From a checkpoint of a small mixture-of-experts model trained on Wikipedia: a softmax router, 269M tokens.
Below are experts of layer 4 (counted from 0) of a mixture-of-experts language model. Rows are named router (the router's row for the expert) and show model dimensions 0-95. Each number is 500 + 25 x the weight over its row's rms, rounded and kept within 0 to 999. Numbers have three digits each.
After each expert's rows: "gets" lists some tokens that make up at least twice as much of what it gets as of all text. This comes from a sample of Wikipedia text that the model never trained on. Tokens count by the router's weight.

# expert 36
router:504468527520550503517497488505480490487528477477470479501476588558530496528518486546555551530489490535536516494486489454521523476503512526478495475480480509525520490506484537502517530486470498492524484495524454503490525478516527521507468480507475509468496487490492488475509496477522472468
gets: " |", ";", " —;", " -", "%;", ");"

# expert 1
router:527539501500476470456470523481478485496480477489539469494496503484506507471465517470488526491477525533458512468495509523462512524478502535495492474533459498452447492530480523465499516490493521478501512510500558451484503566517516515494483491503527471488458480516510470528458517524508474493
gets: "19", "18", "20", "17", "15", "16"

# expert 39
router:525476482530483486460480526499481495494515483490502470494488532494459436509497448537521504500510501521465509462466507475559510485484496500558489513483518472484509511470473512508506492515503513496475487523475470518494473538549479500468466534513486483507501480555511456474516438515473517509
gets: " S", " D", " P", " L", " W", " T"

# expert 48
router:497479506496532503482526510473490509521442527497537512532539505535503533472503469512505492506508483502537482502499529505504537490499504503581502503543511489525519521492495513464446463490511509474553460527484482509508520506498538487512555490524468506520507500512445500533478504488507443530
gets: "ic", "al", "er", "ian", "ist", "ing"

# expert 13
router:490452493536529522486489518513532532480534539481493503456496464536503526458532498474474533496474475519536524490503495489519430523506531506515530502503457523481464506503512490503524490480524537471541507485521544484476511496494524529494523489454461500501520516504523488439511499484516512469
gets: ":", " name", " Team", " Date", "History", "See"

# expert 53
router:521473446505474514481535517482499507494515493466507489540500506504467522511527518498506499466527530515497484467476502502536466510489478472493479532486555537518494535495480472496461489496463510509486481522440463529489518571535507484507495546506507513474488511531506460445514525500470510528
gets: " G", "T", "G", "S", "C", " K"

# expert 55
router:512513456442489491521490509480460508507534485471490502490463485502522465534477474490555454510465518500499452481522520496469493493499518511527532445513479524504511462500527438491509518542502509502496477512541526509510534491477472515501469495517484488545465546457483499493485471473502497501
gets: " a", " was", " is", " an", " were", " are"

# expert 26
router:519474506485481554472513526534487467507447514491476524530521475527511500535500508446478519496512504508473477478468510492539523446502511533485498483508497571487486509505488515469467478459521543501496491512545473519478537484489462462514539520491508498514479511484473534519492489533465504474
gets: "a", "i", "o", "us", "ia", "an"

# expert 8
router:471522502471493545496469532481527480517487500500483501531477483451529516474502515491487519480476490471508445507501506480540478496539476506464491513519471525511494477505516449528489533453452520482483484487501558506525527495500474507493461497476502491459451506467483449492516482558503499520
gets: " he", " He", " it", " she", " her", " It"

# expert 5
router:548499469510497485503478449490452471520471497530464496514497497497525524483507484488487466503493506479533466537507531525503444509564539490476516513469450485474479496524469486485503514470490505498512483492501520446537475546506519536518516523493517448465484473521518476492475514522473488502
gets: " October", " September", " June", " November", " March", " January"

# expert 22
router:532510477506516511491536517525566491485511482445511473486489460492496490543537510481509505494531497535491527487474513495495492525479522500496472525536547493486546474501510479512489515555473537537531505491481499516522506494532500480512545501495483462522503461537477461473479471533478529454
gets: " (", " B", " \"", " C", " R", "("

# expert 57
router:515505467522476508469546525488494513492477568520522480505491493496531534544490487471479473510520446530482508534474525534479491463486468464567500496454540485519526460520502519499518514503518545469517519519499467494471488514511523502502504524478503470514509483464514515514465505464509531510
gets: "1", "2", "0", "3", "4", "5"

# expert 30
router:530520505502487488507466539550482558485496491505480486481523541496483494538510497523536544494473514492461521497483524537538495464478469498519476508506508487470507531516499487447502494489495475483458502470517450505482525450512473459471489546518513518532477498495520472449485506510479536476
gets: " m", " c", " f", " g", " b", " h"

# expert 43
router:539509529519529569537487520479502470501525482541534478475487494504498516506530477502507514502504491528511524487517496508476491512555500511485510457510536551442464560533463506500517501549474479473447516468491468507514504497500496496478514510521519531516521529538518510506467501491520478492
gets: "\n", " |\n", ")\n", ".\n\n", ".\n", "==\n"

# expert 40
router:515487535520485502479519457540463513483507499493530481534510550480477469478471495492486524505533504528505472505524480537479502496480512529559538457519480500493507505522482494513486514502511498473495509506517495471467480520455524454506511497534461483450542547526508568521526478487526484487
gets: "ed", "ing", "id", "ated", "ist", "ip"

# expert 12
router:479482494502504527511529446542501464523470487472523449535561512530479490496439500548475487483520485524436469486487522527505527505523530502504549473479529509500500507517482527474524493512494491477485523523468505511487506465480490505500518482517456533547480508482504504522510483509462519505
gets: "ar", "in", "al", "an", "am", "at"

# expert 38
router:479527491437501477490499523487508550516498468514518507514488539463484512511491469525513488511518500483525510534500463457498537499551533470558530530463506506534526478527495498480485519481532513524485492498485541492498479490486484537481446480526519493541542512488504468494468495500552476489
gets: " two", " first", " one", " three", " other", " new"

# expert 35
router:503508502499506546474543513482472463540539495488460459441479520465526494501458520547528521510521483520535488496499488508528529511494482505508486459518499516526529513500536510512504506521524505502513526522500513512496485537482513493499526515490499494515475477538402517498481476518467514453
gets: "s", "en", "er", "g", "b", "k"

# expert 51
router:442510513519532469526486499486531506497519496504508540537529494495516510510494600504486517516469489519546552523523511467534484497495505489512518512483470505515528462472528504499519511507524516525470519489534484478484523468471540500516500505506490499505501497474538515512503471476465435533
gets: " of", " than", " by", " at", " from", " place"

# expert 64
router:499505523529478522490530474498512472502497518505518484517467486517535463482439483520494462496495507515495496500581505504500478512514482580498489490512502496486548522498467549516497488521521493474517470497558476506522483521459543491503513497514478484480563509501477541497499494517535504529
gets: "ing", "ed", "es", "ers", "s", "ate"

# expert 68
router:499532535473481527442478505481493516494529571489487542513484482472469507547507531504518531498501494515455497486490531487520527524502499500489510478497490515506539563513474462528511515463499533484513506488497505513539451495527523521500495461542477502457508456496505503451513522504491532493
gets: ".", ".\n\n", ").", " .", "\"", "\"."

# expert 67
router:473535484478498505507497533470488498527500489520487547540511495484525496488493534538477510511465475469501517489540487450458479536517564476483498522490474479489480559491487518480491493488492513570546494508507533514522535473463483520497478515529498502487525528516508482551513507531520472491
gets: " that", " which", " but", " who", " this", " when"

# expert 27
router:553544494493500465512513510489523499478489494519518486464514494501536525530515543540525507439515489518525514535525531532507541495502509493499470522481490476482521523474491492537475517426518461476481495463472493518481568493496516473498474513492527517482539504507523501497509538507529528480
gets: " of", " line", "way", " station", " north", " south"

# expert 78
router:539509497449464474496484490504484489501470472527537476486519493457491498496506503499481496514447502484516451556477520497472533461505538502487501487500494489504465516511549478521493528524527539477487487527501518519555534484461491547488487516481481524457488489482466470493489457488473522540
gets: " the", "'s", " a", " his", " The", " their"

# expert 47
router:461506510498540496523561515492540494496541493483479493521526493470456463517520487501457479520496523516495493477510474467507469502489522556458470500504475523447529485506515541514459504536496466529487482461506516521492530481534476516478492500492523484496485469534519485497553512488518542525
gets: " \"", " In", "In", " (", " St", " '"

# expert 18
router:518485477528489467444500479469488459498443475541498509503511463516526507523511488509531477519465467485499533476536505557508505530468513478478521492498480499522456540487528515458538467492473551513516529518526466514512502496523492483515498494503466504469491484539474496489463478522517461485
gets: ",", " and", ";", "),", ");", " but"

# expert 73
router:507481476520462508517498434452518485495522543542558518512475564479476506534522493539487457499506482547470520481524489516478532509485514505523464487479495486510476470459468498477539525468534471487483490521493484512495518509498456501497525503490479525543508502499505477464487487493493515524
gets: "-", " ", "|", " -", "1", "–"

# expert 10
router:533499461478499483489476491485508490480525474485467501502518492539513493526521507465529475506490516515519477478529445528473526485459487476475531466500454492499530522486478505451473446471453555457530529509448482503484480489514521468488493516474484493466467477495535517481476499529494509498
gets: ")", ",", "),", "\"", "]", "\","

# expert 11
router:507499531476558487519529527468526476511493499457511504470507468495504498551464477524539503505481491513502491493535508486467489500495491527484531452499516491516497491473536489462486513474497498511504475507508534510490553479444477470503480515521449515531562560465522478510483489475510526480
gets: " as", " of", " with", " is", " was", " has"

# expert 37
router:495506510489496512525480497508481463484472557510517470467479488477454503516506524516492446511486500492528523493536485488484503444484509527473557478493547513487489488446534468546490514510481475564519517483537512491506514483516563521516487538500481506517516509531512464494492480476512478491
gets: "|", " |\n", "\n", "-", ")\n", " |\n\n"

# expert 49
router:503497506483478492492508525480520511491519476499462538529452510480460457527468490465476479494497482471496492482462485499493527488565501501522499518530518486474456493509524510500512473530477466472465500501443474499512500516491467465504552541498486465472463491449512473529475474494516466529
gets: " E", " O", " al", " Pro", " U", " I"

# expert 69
router:528462471451508482474485535503475492469518490479526483518542504483466479523509492517471481515474496497517532506488495548486512532524547517470458488448510478486519471512577490476441522516490525523455486530494519517507517492526496525490495484489508514458477460514497482512484459513515511489
gets: " the", " The", "The", " A", "==", "A"

# expert 24
router:525457459476513461475485451481481493485459492524475497531479498477509504514501487495547505497522530488542494538489510509496496501497546494501463525491518531491499479541513513525482475482493492497569478490459534465549482519510508509525489469481505479495459500535530492513461484484449450509
gets: " United", " States", " American", " South", " North", " World"

# expert 9
router:515470531493508479545479515505532554462482490522474477471543483491472487520478506454478479461502478482482531523519484513516508492488506500508504523533530527516496536505507470504491455486474456493489526505445499490516534499497510466526548511512528477530555491478492504503533535502506532440
gets: "°", "′", " $", "_{", "\\", " \\"

# expert 70
router:486501461502504493472522451494485541506524505510482460479514513487481497513486495448546453514526512533503548480476502462473516515483517517454460537513521500476502498495545515512529482478488467487496462521518498490460501537545478491512554475536488515540521500477474466478490527507491539495
gets: "–", "-", " ", "/", " (", " /"

# expert 71
router:497469506501479528528461501515496524489516486487527481456527520511482537513525505498535527514467541518456540489501501508523520507494524486485497503462543504466490515464516435459444527506496466488471480487454513487503532461552537516501522517526538518510483494501517537529482470482522499501
gets: "\n\n", ".\n\n", "|", "=", "\n", "=="

# expert 3
router:502536498488463538503498500534520489501471524511508544493459496511494451484529487514484516491474494474478479466534513488467497515491531473467469481468526483468490566486487499477451528506476506490521457499441508524477459470504525530507491478523512539489503477499466473477499504517528539455
gets: ".", ".\n\n", "\"", "==", " that", "==="

# expert 56
router:498536462471491514517511509513491560547517488500441483535503486468543462533464487531547497510489526468501498456511485455463526511490475501513541484477476555512486436508488480490507522486506513520508507507516522517512455486489477505518460502509470468507497484482495493503489465520532485515
gets: " also", " not", " to", " was", " be", " is"

# expert 60
router:495479515461487567471488506530467466533501533486470533561520506484510540487549496499503491502484526522539450490486508441520489458509499505485503520521487526528471491488498459467475487455505525489497485511485526489495506503472490512530514485476530481500477504438485503510496515513454468514
gets: "o", "ia", "i", "a", "ina", "ie"

# expert 20
router:538503461514515508511525481480467476489490541457459463490464500479495458509532497529492521503475468525527510480472495460533513446484472531531469500503488523540517469539520531509523525488462500499528516519525481511519544469518484527515492482508481491474503476516526486477467531475508446483
gets: " |", ";", " —;", " –;"

# expert 45
router:500487492521491520476502470464539538510552506479475472518517503561527465532529500493524477508448493478500465493472502450505434482521471535492483481506506489494508505505489504519490483467521511486473500518546530524492502465534496465504519537449511530500527490479527490546481541495494510504
gets: " –", " -", ":", " |", " —", " /"

# expert 28
router:483505501526551475494493453545535471477510487499526489470531500472519476504514494517541487521483469517528453500501522466500527528482481478513485459491478514423551531493517536486516507522500530511492495528475501513495528506449476488518505478522477513485504514562529500501499530485468532520
gets: " of", " in", " for", " on", " at", " with"

# expert 52
router:503518531494516482488498411486480493515520510572460494524533474483497489530510475523514509504503502513519514473493541488492500509510474484494465482522460492529462514471529465549518471471519503534474475499479471515523460498490462456501466542513497514488485471539504489488468477517500516488
gets: " and", " to", ",", " or", " &", " but"

# expert 0
router:530491535533498480465476519503504470492519493493539504498506481494520476529538506527543464507511546545528515509501488443489488501560487498473469472496471460454520478459517465547507485511529490528504485511543490516472450494475485495509478505533470491522511497481488514535462511533501510518
gets: " to", " by", " in", " of", " from", " with"

# expert 72
router:514487514517483512530493480491478500489523522543520483501477517466529554551508483516505484515519465526473489485556491543469513512490522542487536474514511530521464474463466478521513532542462471480485455488524515509465533540487479509498532524514493510542490498521516482503493461474467484481
gets: "-", "\n", "|", " |\n", ")\n", "\n\n"

# expert 16
router:477488487477601512513491500487506521481492505522493501487483452533529484507473495467477500484468471559475491551563539508486468509475535466492473483492517512484478477543517491505535496513495512535496506520494514471509491492497505515499468526505471477520488505522486504485530496460536537471
gets: "%", ",", " there", " age", " number", " total"

# expert 2
router:497518507521529489518494491504563485471549489485509539493486483475491477521493540503552508513479480499563484579521499484510497525568487500469478479494462449482519501511467517507487528530484498518480485478529506517522466492504495503524475489507482498496530472546485507502511501482499468546
gets: " in", " on", " at", " for", " with", " from"

# expert 59
router:480517434512495487460537518491510479496462482464533500466484529463474526470524492486494495512504493524488513486485519516483522534535500546478517457495482538450467479506479507480509523536522548477504471490507505463483496498515539511498473456469536545474549476501518487498481521490478504475
gets: "20", "19", "18", "17", "10", "15"

# expert 15
router:487518459467519503465505478471477537500478497467523474518544508473485526504500534521524481525493469449520555489479495511498519455478486498572512535478486517495529518509531513480472504523531491507501494520466525484459493556465534530502500491516524518519493524501526492497535455496533497475
gets: "th", "st", "nd", "rd", "est", "k"

# expert 42
router:504477513485468490484532493491473563488469547514532501527488515466536530522430475468504468522506479506522511507527512490480505440477463479511482503460511498512538497523549530531526522498475521509527519513487456482482465504504518530516473542467523503493493496475496464521514526487487497487
gets: "0", "1", "2", "3", "5", "6"

# expert 58
router:518470519526550483484486471481467496491526490493479483478510467539497529517525469494501528505488459468477489501514449502510495542490516537530532510487464532480507450465539497514479528453505530471508491495478526497520488486522544519481544507496461475540527505540535539476475502491481507480
gets: ":", " |", "):", " •", ";", " /"

# expert 75
router:517477481472522546508489512486457536488520479497462490512509473556497520542511525444480522495497440477489542494477454513487505483488495497480545513522498508508505536507479487512512514482506484529531521520554487474490530517505521490511542530502468477497463516459473531499466520518482549515
gets: "}", " /", "%", " km", "+", "x"